Experts of a small language model.
Experts: 192 experts in each of 13 layers, 32 SwiGLU neurons an expert, 4 picks a token.
Below are experts of layer 4 (counted from 0) of a mixture-of-experts language model. Rows are named router (the router's row for the expert), down (a neuron's output weights, with its number) and show model dimensions 0-159. Each number is 128 + 32 x the weight over its row's rms, rounded and kept within 0 to 255.
After each expert's rows: "comes before" lists some tokens at least twice as common just after its tokens as in all text. This comes from a sample of Wikipedia text that the model never trained on. Tokens count by the router's weight.

# expert 81
router [ 98 127  92  54 125 162 137 126 186 109 144 143 163 184 129 101 107 128 161 174 150  85 122 174 101 173  84  77 139  74 143  90 123 103 243 102 162  80 117 143 145 108 173 157 139 120  94  73 119 194 139 124 157 111 155 134 181 120 104  98  77 161 146 154  87 118 120  75  93 114 138 111 202 167 115 137 153 103 158 143  92 152 140 182 183 134 139  74 135 114  67  93 174  79  88 126 134 116 175 154 133 133 128 137  99 108  94 105 137 119 129 108 144  98 143  71 133  86  89 116  83  99 163 104  87 139 115 114  91 134 105 167 106 126 125  84  99 124 103 130 161 162 146 116 166 143  97 114 112 115 122  89 192 157 156 132  86  99 129 125]
down0 [ 77 159 126  99  99  80 133 112 100 178  74 160 149 154 167 134  70 141 142 159 209  71 142  98 119 174 159  71 120 124 158 110 138 105 196  61 106 138  99 105 161 105 152 147 119 136 117 120 148 117 112 153  81 163 101  97 140  86 110 171 146 144  43 159 109 193 120 135  49 120 135 149 179 159 135  89 102  91 117 156 136 130 121 152 130 113 150  82  92 150 134 147 127  73 122  73 168 143 141  74 153  90 163 117 122 171 171 124 127  36 125 119 128 113 140 139 149 102 101 108  90  84 155 121  85 138  97 119 133 142 109 159 143 105 141 140 142  71 115 159 178 113 151  84 113 115 150 163  85  95 108  83  98 102 151 106  97 144  74 151]
down1 [161 125 125 126 184 198 100 141  83 157 120 106 167 146 124 187 158 134 113  71  89 109  87 168 149 111 154 158 103 124 138 124 164 102  98 134 152 156 101 113  89 141 133 142 108  86 209  91 111 170 101 194 148 108 109 136 108 117 124 123 140  38 141 103 134 141 130  78 118 113  73 152 118 196 149 219 142 106 201 183  53 179 185 131 121 170 161 149  70  97 134 121 153 118 107 129 105 141  88 103 120  72 149 108 160 116 128  77 103 192 118 100  98 124 100 156 141 170 128 125 178 176 127 105 154 118 164 140 174 162  71 104 145 131 117 115 161 142 153 122 110 107 126 103 119 118  93 103 110 165 165 131 111 158 135 110 111 126 160 103]
down2 [ 59 146 185  91 101  86 128 148 125 130 133 132 103  99 123 146 132  85 145 138 120 133  70 136 139 124 144  86 122 131 166  99  79 110 102 146 151 133 157 110 116  98 132 144 124  80 113 136 175  95 146 119 117 106 195 165 148 139  92 163  12 101 189  77 108  94 152  96 170 127  98 123 120  90 120 137 193 150  80 144 147 143 135 161 127 134 121 131  93 145 179 102  98 106 135 137 121 132 138 165 173 114 100 159 136 145 101 137  96  90 124 187 121 133 104 170 138  96 170 137 112 187 127 195  88 142 183  95 121 119 125 102 185  87 113 198 128 160  79 103 123 140 109 146  74 125 129 168 135 108 126  77 203  92 146 104 201  87 176 103]
down3 [102 157 164 117 132  83 134 121  39 131 149 111 119  90 115  90 145  98  57 143 143 107 157 123 132 129 147 124  74 167 123 161 136 137 107  74 106 161 178 186 127 120  91  82 136  96 158 158 165 114 114  72 115 219 106 141 104 101 151  80 131 127 147  58 110 125 102 125 216 111 131  79 138 144  97 146 173 116 129 160 100  94 117 124 106 139 130 132  72  79  90 129 162 151 168 185 144 120 108  81 184 146 171 167 111 136 144 105 123 165 114 149 144 181 119 162 107 178  74 117 108 124 120 101 100  84 159 130 122 115 101 127  99 138 138 149 152  84 126 130 130 115 189 135 150 145 167 112 205 159 174 127 108 111  99  53  86 162 105 145]
comes before: ":", "\n", "-", " zone", " (", "^{"

# expert 1
router [128  93 130 164 126 120  83 121 148 141 132 176 102 111 167 113 156 175 120 144 140 145 120  95 170 103  63 150 137 115 151 173 112 141  86 150  49 124 125 143  94 134 179 129 117  88 203 161 169 158 146  89  58 147 114 129  68 161  87 151 106 161  77 125 116  95 121 103 158  92 146  84 114 134 171 161 125 130 119 152 134  79 121 141 134  73 184 154 124  91 135 149 102  85 110  92 139 137 135 129 117 133 156 148 132 128 167 166 157 159 123  98 160  89  55 157 153 121 110 155  90 119 151  73 142 119 148 152 153 220 199 104 110 115 119  91  99 181 156 131 197 128  76 153 101 160 148 142 119 173  82 125 113 203 115 123  60 118 136 138]
down0 [106 157 123 156 117 123 142 118 162 144 191 105  65 126 155 141 153 125 145 105 141 109 162 143 210 161 116 161 187 146 135 163 104  92 146 163 167 133 154 168 117 105  59 125 124 148 143 117 112  88 190 141  58  95  96 172 165 141  58  92 123 156 157 139 108 117 132 123 129  99 140 153 189 134 108 153 112 131  87 173 183 207 133 146  85 152  89 135 126  90 137  88 125 149 115 136 142 100 155  84  86 112 153 170 171  91  88 144 108 164 181 147 155 161 120 140 127  99 123 186 131 121 148 136  94 199 110 100 119 143 115 151 129  89  94  94 197 169 128 204 167  87  71  97 135 163 119 113  71 143 126 107 155  80  95 131 116 112 149 127]
down1 [160  77  80 177 150 146 156 105 104 124 110 181 172 169  85 177 159 134  92  47  91  80  67  86 155 134 128 115 153 134  95 168 121  99 101 132 178  63 142 106  88 157  70 141 125 119 131  93  67 110  96  93 135 119 101  97 122 118  69 148  98 117 137  96 160 156 161 181 135  90 114 162 139 160 109 142 100  98 105 103 207 126 139  87 153 156 159 125  93 167 169 131 132 170 130 107 182 176 132 124 128 157 161 102 135 145 159 159 158 149  82 127 133 160 175  93 123  99 127 154 150 129 105 152  92 121  58 146 120 148  81 105 154 175  94 143 130  65 116 154 139 169 137  98 111  52 136 143 132 130 174 165 141 159 168 142 158 169 145 113]
down2 [127 188 128 101 100  66 123 137 133 149 192  80 150 118 128 135 163 130 137 140  97 129 139 127 148 128 101 118 159 147 136 167 172 138 154 128  90 116 150 105 105  52 110 122 175  80 138 162 110  97 126 109 148  84 142  79 130 111 150 144 158 139 125 125 105  96 164  98 191  90 111 130 131 132 135 143  62 190 174 150 120 134  64  67 145 152 115 143 144 123 207  15 193 144 127 182 132 136 198 117 156 158 138 133 155 114 134 128 126 159 170 117 105 125 145 132 118 178 120 128 126 120  99 113 163 190 127 137  69 173 122  69 118 118 101 172  81  78 132 148 145  51 143 167  93  77 115  66 137 124 161 125 157  95 117 150 129 135 138 112]
down3 [127 168 137 100  92 131 123 154 137 142 151 125  78 132  82 126 166 120  91 108  74 105 143 147  74  92 146 149 122 152 147 205 112 128 201  95 129 107 112 155 103 111  89 129 132  99 143 145 164 127 221 166  93  99 107 103 153 113 131 157 171 166 101 152 157 106  87 135 112  93 115 157 148 134  74  96 175 152  88 185 110 132 165  88  89 160 115 140  79 116 136  53 160  77 163 175 164 142 160 131 171 109 160 155 157  56 148 172 132 107 115 130  88  95 118 145 121 124 126  78 108  87 123 126 147 157 160 128  91 136 110  86 149 126 129 101  92 153 178 130 211  95 102 196  53 102 116 125 192 112 113  94 147 124  95 112 105 114 126 105]
comes before: " the", " a", " his", " its", " other", " their"

# expert 37
router [113 111 140  80 104 120 140 142 107 141 158 167 167 116 156 163 132 189 160  71 149 105  63 150 107 109 192 179  95 148 153 161 149 148 137 149 149  72 110 163 104  94  86 123 136 119  76 125 102 172 125 157  99 133  95 115 149 120 173 168  99 143 146 126 140 105 164 145  91 131 123 110 191 127  64 126  87  98  73 122 167 112 124 148 132 153  88 158 102 166 109 120 123 168  78  65  71 179 157 128 135 121  90 128 114 143  73  96 117  71 125 128 119 128 104 103 116 114  95 121 136 143 127 142  98 185  75 150  53 101  71 113 139 146  83  76 177 129 124 200  82  53 158 134  80 153  91 147 123 145  96 137 123  97 179 101 116 155 165 112]
down0 [174  86 105 104 110 157 125 175 172 119 133 110 121 188  78 145 111 126 114 171 113 123 116 131  84  73 100 120 109 139 151 103 162 113 160 103 119 177 132  96 131 125 125 115 107 161 153 103 124 135  86 131  97  99 132  58 124  70 102  83  70 135 105 153 104 127  57 128 192 127  74 114 134 132  81  74 130 124 154 147  85 134 107 123 203 113 110 122 202 134 165 204 148 129 162 198 190 177 138 113 176  86 145 166 123  93  94 118 146 153  88 118 137 139 134 145 148 118 111  85 119 120 138  91  87  99 100 133 187 143 119 170 103 112 115 130  96 179 164  58 155 132 121  46 171 102 163 141 124 104 116 158 104 143 147 126 144 176 104 170]
down1 [114 148 158 109  99 117  78 115 133 171 145 141  56  99 157 120 140 151  99 186  99 109 162 125 127 168 177 127 118 197 158  92 143 156  82 114 127  99 152 133 128 155  84 107 115 146 102 141 119 113 100 176  91 130  87 174 109 145 156 141 152 126 193 124 145 135  89 197 127  83 179 150 122 191 160 163 138 133  89 146 197 162 152 106  99 124 194 171 118  88 123 122 168 108 150 148 140  96  73 151 158 130 144 105 170 147 122 113  88  65  91  89  51 191  79 121 142 177 194 130 155  64  98  74 123 113 175 164  51 115 117 124 160 124 105 161 147 109  75 108 107 146 155 126 147 140 123  96 142 102 123 102 140 122 109 126 134 142 102 116]
down2 [ 57 131 119 153 120 162 121 162 149 153 104 122 113 118 175 210 173 148 143 186 140 106 119 130 164 122 132 152 165 142 143 117  74 110  59 135 192 115  97 118 102 125 104 151  92 164 136 134 114 128  99 154 192  99 113 152 157 173 106 162 110  90 178 137 107 171 124  76  58  86 116 103 167  70 113 133 131 149 114 160 135 151 135 163 166 132 105 214 159 138 134 134 170 164 115 141 146 140 138 105 140  99 124 118 155 128  74 119 154 135 173 198 105 122 111 107 186  79  99 186 136 117 234 129 107 100  97 112  76 142  84  78 129 149  86  78 140  92 138 159  89 124 169 140 130 130 103 132 100  81 167 128 146 112 150 170 122 108 145 123]
down3 [132 142 107  84 106 163 171 173 122 111 142 186 123 141 153 144 124 145  92 121  68 113 158 109 154 220 130 103 123 159  94  47 191 116 136 103 111 176  72 153  79 140 108 172 152 148 114 115 141 214 108 170 191  85 141 104 149  57  94 139 115 163 126 145 142 129 139 100 110 129  95 134 169 160 145 136 131 100 128 115 148 146 127 110 144 145 142  79 163 125 132  97 150 196 193 150  79 140  91  70  96 134  92 106 154 115 129 161 107  54 138 109 108 120 124 152  72 140 123  83 136 140 181 189 156 107  95 119 137 133 122 120 123 103  92 114 111 157  79 110 204 119  80 159 136  94 127 128 120  88 152 126 133  95 106  86  95 121 128 188]
comes before: "19", "20", "born", "18", "f", "M"

# expert 189
router [177 171  96 180 156 138 128 140 165 142  49 175 155 107 152 108 175 121 101 148 134 105 150 159  77 141  85 144  80  92 128 102 151 124 129  96 163 134  80  90  94  51 107 112 120  89 154  86 164  99 125 122 194 102  99 101 152 136  95 104 102 100 142 181 151 103 136 112 106 136  85 165 111 161 133 171 192 144 122 105  39 120 170 127 148 153 172 150 148 120 128 118 169 143 146 192 188  84  95 137 117 122 178 108  66 127  77  87 120 135  93 126 114 170 113  88 143 121 191 118  99 160  93 137 121 143 112 104 127 182 132  88  46 167 180 127 113 143 125  95  88 113 150 108 145  82 119 158 150 179 101 127 147 136 141 145 158 133 124 145]
down0 [182 152 166 166 119 118 149 147 134 166 108 140 152 144  94 117 208 124 143 158 128 157 113 153 120 114 125 137 187  86 133 122 134 148 165 109 107 119 176 139  89 151 139  58 175 121 160 106  99 113 113 131 185 122 129 121 149 173  68 156 146 134 171 161 106  81 138 151 194 101  72  93 146  99 105 111 138 121 134 140 129 118 120  96  93 145 110 139 149 128 126 119 132 135 102 139 146 111 202 111 140 135 147 183 220  99 166 210 156  79 153 130 147 126 175  78 178 146 103 114 138 134 128 149 118 138  74 151 101 149 121 100 167 141  91 167 131 104 131 147 137  10 110 102  96 167  80 112 120  70 159 202 125  95 132 155 114 135 106 177]
down1 [143 138 143 157 115 108 126 103 141  99  99 166 137 154 126  86 151  74 125 157 160 101  99 118 136 173 126 130 112 155 133 184  96 147 200 105  98 114 159 182 116 105  78  65 158 111 145 115 125 128 119 128  87 100  73 111 152  90 198 164 187 171 148 152 125 114 144 151 166 108  70 137 122 141 117 102 185 190 148 146  50  58 149  76 148 121 174 185 169 141 140 119 128 137 196 180 126 116 105 115 106 143  92 174  90 172  67 102 157 138 123 112 127 109 200  45 166 113 135 118 123 108 131 140 136 110 155 104 137  76 103 156 108 168 138 110 130 109 167  91 167 141 166 141 192 141 107 131 167 119 159 151 123 175 104 100 112 124 161 145]
down2 [120 134 140 101  84 129 153  82 125 135 155 206 114 105 115  91 109 162 106 160 102 139 198 103  95 160 154 107 103  75 116 119 116 195 104  82 105 103 103 129 122 214 152 122 114 128  76 142  80 136 165  98 116 233 119 136 112 128 153 162 161  81 163 147 104 154 168 121 120 119 172 185 117 111  88 124 182 133 153  86 138 104 129 157 107 133 100 122 113 107 137  83 183 141 139 147 129 154 120  98  68 122  78  96 147 115 135 146 148 113 107 105 173 155 100 182 130 142 118 134 130  91  75  66 163 142  63 105 150 146 116  60  85 132 141 169 115 104 116 154 156  53 151 149 180 124 212 109 141 134 108 162 130 131 145 157 108 106 146 126]
down3 [134 107 120 111 157 105  95 134 158 168 144 169  65 123 124  84  72 174 197 100 144  46 174 135 140 129 106 116 147 107 132 104 130 121 135  68 145 131  76 162 130 150 109  61 127  96  73 105 110 157 176 155 135 138 146 142  76 140  90  89 126 131 121 168  96 149 186 127 144 145 111 201 133 157 121 155 116 111 177 161 128 174 110 136 112 146  86 122 130 121 109 174 125 139 126 121 168 131 141 149  78 110 117 151 200 182 149 131 144 147 110 104 208 153  79 104 177 165 148 129 121 130 172  68 189 110 132 119 153 105 143 142  63 112 191 155 179  68 180 130 155  83  94 126 175 140 140 154 181 128  97 123 113  91  87 132 113 131 136 111]
comes before: " of", " in", ",", "s", ".", " to"

# expert 48
router [180 107 109 160 162 118  93 132 164 128 141 111  96 131 140 111 139 144  94  81 130 133 102  96 130 164  50 113 170  69 106 154 172  98 116 129 154 101 159  91 168 153 175 131 171 157 121 135 121 178  88 170  82 150  81 146  78 133 155 168 177 127 157  93 137 172 131 155  82 129 164 105 127 133 177 120 106 173 125 107 148 179  61  90 124 149 122 148 130  72  88 156 121 161 163 176 138 166 100 138 111 126 179  77 106 143 172 110 164  93 104 129 141 163  98 147 115 113 150 115  97 101 134 103 190  98 139 103 111 191  90  92  93 104 179 163 152 157 135  97 125 194  87  95 169 127 189 106 128 139 112 130 224 106 126 136 170 162 148 101]
down0 [198 149 119 139  91 142  85 137 177 118  88 102 155  97 124 135 130 102  75  97 109 121 144 147 161  84 139 132 190  96 135 115 146 199 133 149 111 127 127 123  89 144 160 147 160  70 147 152 105 166 112 149 141 167 133 160  99 103 158 121  42 163 133 119 117 110 173 137 170 184  78 214 101 123 109  95 172 127 125 143 181  62  98 134 156 110 140 166 155  84  88  90 135 143 107 115 111 147  73 125 133 212  73 126 142 112 124 132 123  91 196 139 121 217 125 127  89 122 153 158 109 144  96  88 106 133 113 101 143 170  97 111  81 140  73  69 138 144 156 102 175 156  82 141 118 102 132  83 152 122 105 135 115 115 109  75 134 121 101 145]
down1 [126  84 112  25 122 156 109 121  64  97 124 242  97 178 116  92  99 140 131 107 110 123 162 157  84 123 125 150 164 146  56 100 148 172 180 124 111 146  96 175 144 164 179 139 135 122 119 175 122 109 128 132 126 145 140 136 153 101 124 121 104 155 143 127 124 127 103 103 151 115 118 101 125 123 100 148 102 125 126 110  84 133 151 142 108  84 118  89  81 143  89  99  88 132 121 118 137 139 169 113 136  76 128 109 156 109 137 220  58 107 129  87 161  81  76  67 135 135 145 148 104 110 101 142 139 121 132 173 100 152 133  47 108 106  50  77 152 118 122 129 178 129 186 121 104  84  99 142  99 158  99 116 131 197 120  94 169 150 115 116]
down2 [105 103  82 190 124 158  99 118 147 114 114 106 130  67 100 133 117 139  61 122 117 176 146 156 116  72 138 165 115 155 122 133 158 196 188 194 142 124 138  72  89 199 168  95  76 124 112 136 127 139 144 121  98 171 109 177 117 112 179 140 119 138 160 120 127 141 144 113 119 143 130 125 118 146 114 146 156 128  93 176 156 105 191  99 105 142 137 132 100  54  90 155 143 128 122 117 107  91  75 122 134 162 137 171  40  93 142 105  96 149 109 186  88 145 124  93 123 130 128 105  74 177  99 107 124 112  98 124 123 193 154  70 111 132 129  75 158 152 168  48 142 187 154 129  67 169 146  71 107 127 123 120 105 151 115 120 182 144 113 118]
down3 [147 131  80 117 141  94 143 109 115 126 114  89 106  85 103 179  93 105 173 108 136 142  68 168  33 148 169  97  94 235 103 119  75 183 151 147  99 189 130 152 144 132 108 142 148 111  97 125 134  96  96 163 171 120 106 120 124 149 118 158 139 100  51 112 168 142 104 136 103 166 115 110 138  73 147  78  64 152 134 225  93  66 186 114 107 144  94 162 141 115 154 110 119 107 148 164 168 123  93 147 135  91 206 102 109 108 118  90  78 109 160 171  81 111  98 162  87 122 161 127  98 138 105  86 150 131 141 129 161 117 151 108 140 138 129  74 117 140 149 124 154 154 127  98 130 117 141 120 130 133 135  72 137 144 145 149 116  99 118  74]
comes before: " ", " the", " and", " which", "00", " but"

# expert 132
router [183 152  54  85 142 152 106 131 151  94 118 140 177 113 113  76 117 146 134 161 147 100  91 183  37 141 159 113  93 118 123  78 148 124 162 107 179 101  87 142 161 122 157 126 125  86  78 149 105 148 156 162 177 108  99  67 152  92 139 162 136 131 137 128 137  84 220 105 110 109 115 189 145 104 107 201 153 134 134 152 100 144 180 140 167 124 127 104 151  91  75  88 196 179  72 126 146 124 100 158 127 105 157  90  75 136 104 125 105 111 103 137 140 134  66 116 139 126 137  78  67  77  90 110 135 174 139 116 134 167 128 119 161 134 166 126 105 142  97 148 100  94 144 130 155 160 160 106 158  86 136  96 193  93 129 152 115 142 117 158]
down0 [124 153 132 104 111 148 154 105 107 144 106 132 145 158 127 150 110 154 112  85 114 122 135 118 136 135 109 113  88 104  93 118 165 151 169 153 137  73 181 145 112 131 192 142 154 109 149 147  92 160 179  79 165 117 108  88 135 131 121 165 113 171 114 179 104 238 173 118  45 156  85  86 173 146 145 123 158 153  85 128 183 105 119 192 109 120 177 147 138 141  68 153 153  89  90  86 123 195 134 120 132 103 166  92 114 126 123 129 145  93 152 167 123 149  53 187 156  98 173 105 114 136 172 129  59 110 152 134 131 177  75 104 110 126  98 119  92  90  49 144 141 164 101 135  98 128 135 174 125 123 166 143 128 107  75 154  98 104 109 145]
down1 [101 160 117  91 140 149  54 126 194 175 133 100 151 130  89 107 148 106 165 136 150  89 123 133  97 114 184 106 119 150 195 120 176  77 198 136 131  38 126  69 162 184 142 109 128 134 154 151 123  85 175 189 143 151 114 151 110 145 135  86 136 154  82 172 132 134 186  88 113 171 119  93 145 172 107  61 106 106  32 149 125 161  99 174  47 124 116 107 102 102 149 140 147 159 103 125 121 129 136 124 136 133 131 172  63 116 153  84  95 107 152  94 135 124 142 118 179  98 117 127  99  93 190 110 106 123 154  71  84 184 110 177 106 113 100 134 157 115 147 141 143 130  91 123 124 134 174 106 133 151 119 133 111 110 117 138 119 161 149 125]
down2 [134 171  89  73  63 207 124 140 108  79 156 103  34  87  79 125  81 174 141 114 121 118 152  90  97 150 105 144 158 126 113  73 121 165 154 108 157 100  64 115 103 136 136  82 139 182 102 169 177 121 156 122  76  88 127 132 171 115 157 169 137 161 162 104 124 127 186 137 111 100 132 136  84 153  76 150 194 127 159 167 102 171 174 132 147 155 169 166 150 140 167  68 169 100  99 171 157 109 139 148 117 163 176  99  90 140 126 123 139 102 146 125 146 127 162 147 113 108 185 150 191 154  91 151 153 144 159 114 139 162 103 131 140 133 104 146  90  92 176 148 130 120 154 161 131 110 118 116 144  84 177 143 168 115 147 118  91 107  66 144]
down3 [168 103 171 198 132 152 106 109 166 189 131 140 165 113 120 165 171 174 148 148  98 106 159 210  85 141 122 113 121 130 159 126 110  96 115 165 128  83 132  74  69 106 125 155 193 112 122 121 122 114 140 110 105 131 151 156 116  93 172 152 130 124 125 134 151 138 107 142 145 174 105 112 119 155  90 107 128  78  92  93 143 114  93 104 146 147 179 116 129  64 165 163 152 110 118 205 141  64  70 107 138 138 122 115  66 133 114  60 112 140  99 153  19 160 127 150 126 153 137 121 147  77 129 117 160 128  85  98 119 124 204 168  57  96 116  96 198 100 122 160 124 152 149 141 136 129 149 174 157 120 135 176 138 116 123 109  77  96 125 131]
comes before: "\n", ":", "-", " (", ",", "\n\n"

# expert 179
router [ 98 111 122 107 158  70 142  95 143 187 176  96  95 177 149 102  96 109 150 150 152  92  81 126 111 177 131  50 122 118 103 151 123  97 117  69 137 128 185 193 129 158 116 136 148 174 117 122 128 165 103 127 147 126 164 100 159  91  94  98  50 151 171  96  85 145 145 133 132 159 174 195 158 138 110 170 168 128 128 113 156 149 123 187 104 136 149 108 124 160 110  87  93  97 184 143 149 112 111 104 114 145 120 109  94  92 141 141 164 185 119 104 117 133 138 154 183 114 158 146  59 135 193 120  98 128 127 128  76 126 189 130  82  90 178 204 104  63  81 150 147 181 150  94 160 112 122 117 140 129 118 126 113 179 163 100 126 108 107 105]
down0 [152 162 146 125 104 183 185  91 141  30 179 211 150  62 147 164  97 125  91 147 180 146  81  86 145 143 102 151 131 110 149  88 139 156  85 123  70 137  94  82 156 145 128 195 156 185  82 139 127 173 149 129  87 134 153 147  89 104 127 151 203 121 104  56  82 140  78 178 119 129 135 128 107 117 155  94 138 144 136 166 150 110 111 133 115 140 117 123 144  83 103 109 184  74 137 103  74 118 149 142 124 164  99  72  93 153 126 156 149  87  91 120 101 148 130  98 120 129 138 151 126 109 156 164 126  96 130 161 158 174 193 177 129 166  77 145 137 133 114 126 126 157 135 147 107  91 152 144 118 148 195 136 162 117 150  92 101 119 106 116]
down1 [186 111 143  97 149 114 161 125 103  83  98 145 163 123 153 104 135 189 140 138 121 173 155 119 171 103 168 120 185 122 100 135 101 168 126 154 107 128  92 124 128 114  68 126 198  85 109 205 100 154 102 138 140 153 135 182 136  81  98 103 160 114 117  92 128 126 139 166 153 165 132  63 124 112 116 139  67 145 168 124 136 117  94 190 113 153  90 112 106  95 106 176 111 123 113 151 139 105 127 131 167  47 155 160 119 111 114  98 138 170  87 155 100 188  44 157 106 131 123 172 155 222 158 182 127 164 154 109 108 156 114 113 160 145  98 161 148 118  98 186 134 133 161  56 118  88 140 116 114 125 162 148 107  58 132 141  90 157 115 113]
down2 [115 121 119 111 118 125 104 117 139 126 144 124 119 132 147 139 187  92 126 129 144 117  96 182 111 152 116  99  93 108 108 122 190 119 152  85 127 116 115 125 149  72 102 177  76 106 168 124 171 136 113 164 134  75 135 146  87  97 165 154 125  52 101 102 154 149  64  70 102 146 123 125 122 104 101 216 130 132 133 159 121 180  60 107 110 125 121 137 123  87 103 132 173  94 124 118 125  97  60 138 158 204 107 135 114 111 136  91  92 185  90 177  81 146 176 127  95 152 165 175 102 109 186 133  80 141  73 136  90 117 124 108 120 119 133  82 181 123 112 161  73 119 175  89 142 144 172 126 106  80 149 115 130 172 202  97 195 144 153 126]
down3 [142  94 144  82  88 114 101 129 153 142 128 156 116 141  96  93 130  95 198 160 125 166 148 162  60 153  81 111 144 149 151 164  82  97  79 173 184 135 126 155 138 167  92 160 176 109 204 110 172 170 117  88 156 127 133  95 164 186 134 119 111  98 142 111 141 158 153  59 166 113 114  77 150 119 121 158 144 107 116 100  94 115 111 116  76 137 125 202 113  85 149 170 142 136 105 102 121 148 107 112 185 151  78 146 110 186 107 139 157 223 116  98 143 114 161 181 133 116 110  99  85 164 147  85 115 169 151 142 104  91 137 148 133 107 121 119 156 143 172 178 135  51 134  77 123 146  85 168 171 118  93 154 146 158 119 134 101  96 154 156]
comes before: " ", " UTC", ".", " •", "0", "1"

# expert 104
router [ 90 105 141 116 174  76 129 143  85 162  87 121 124  63 206 159 119 120 162  87 149 109  75 128 128 103 182 142 148 175 169 152 110 101  86 122  92 187 108 136  68 133  79 139  99 123 101 142  60 182 110 162 114 106 151 113  93 103 147 121  96 109 150 104 129 105 172  89 123 203 155 170  68 168 155 175 168 148  90 125 162 125 115 128 107 132 169 150 137 120 157 141 157 164 100 120  96  66  98 125 144 176  96 143 160 172  98 116  84 188 130 122 118 154 109 192 159  88 129 159  91 148 147 111 158  56 113 147 104 146 113  67 124 113 112 182 103 116 127  98  84  93 134 140 113 139 156  63 156 141 116 165 128  95 150 132 120 154 121  88]
down0 [ 91 130 144  87 133 126 123 148 121 109  55 148  94 151 125  94 155 186  98 182 147 116 135 137 159  80 158 105 155 148 130 119 178 170 118 100 178 108 131  87 127 172 219 103 119 149 116 200 117 182  59 131  87  96 137 107 123 112 175 133 143 113 149 139  86 134 132  86 108 131 152 163 124 152 106 115 171 151 123 101 176 137 131 135 172 105 170  64 156  99 107 161 107 174 121 132 150 101 138 166 113  96 150 103  79 113 198 174  52  80 138  79  89 154 167 137 153 116 142 103 137 108  57 173 127 109 167 143 129 157 135 180 122 110 163 177 111 157 131 138 158  84 126 187  79 107 131  96 113 109 144 128 128 150 110  98  97 136  64 172]
down1 [133  81 145 183 153 134 123 158 214 138 119 130  99 198 149 126  96  50 201  92 134 127 154 154 136 118 139 107 135 186 127 147 133 105 136 113 154 161 153 108 103 159  56 161 101  76 150 108 105 242 132 110 141  56 118 110  81 213 135  82 122  87 108 140 130 150 125 137 196 163  95 120 137  58 116 163 139 124 122 122 163  91 159 104 108 145 137  92 107 122 117 137  92 108 112 157 115  94 120 158 138  96 116 101 164 120 118 116 126 176 169 108 138 122 103 149 141 140 134 146 161 130 134  99 159 132 135  78  72 116 188 164 118 129 113  72 109 107 153 196 106 122 117 150 185  89 105 146 102 157 148  93 112 143 105 149 103  78 145 139]
down2 [ 84  87  56 153 122 178 134 200  82  97  98 113 132 151 144 162 148 153 130 147 104 141  97 130 104 154 158 121 105 174  91  91 109 122 110 206 121 120 128 152 129 135  71 134 104  84  93 124 149 127 221 104 118 107 156 135 125 138 154 106  59 171 113  81  98 129  84 157 100 156 169 124 184 146 117 139 159 155 113 184 149 137 160 116 114 161  80 150 145 154 141 156  93 141  77 111 121 117 138 130 169 184 120 123 159 118  64  98 176 124  83 139  70 116 132 117 104 104 146 139 117 125 144 193 120  90  96  75  78 138  69 171 132 176  96 133 153 181  89 155 127 158 155 118 154 137 205 172 130 129 131 113 139  60 159 124 157 151 123 100]
down3 [175 162 137 127 124 141 125 100 186  95  99 143 118 120 143 119 104 142  64 138 126 171 114  67 120 117 144 136 137 144 128  82 113 103 130 116 114 151  59  90  80  85 157 105 111 176 100 104 153 140 130 182 157 158 209  91 156 164 125 146 144  89 113 134  83 124 208 156  82 115 169 144 149 111 156 124 134 131 141  87 114 150 157  83 147 102 101  44 104 114 102 140 108 134 150 151 179 141 130  88 125 123 150  88 128 124 178  96  90 111 135 178 160 142  55 166 120 104 202  94  85 174 157 118 102  93 208 135 119 143 104 131 106 108 118 100 111 131 147  69 129 213 174 138 138 109 155 206 158 131 155 136 129 154 147 113 152 149 106 164]
comes before: "20", "19", "0", "6", "18", "2"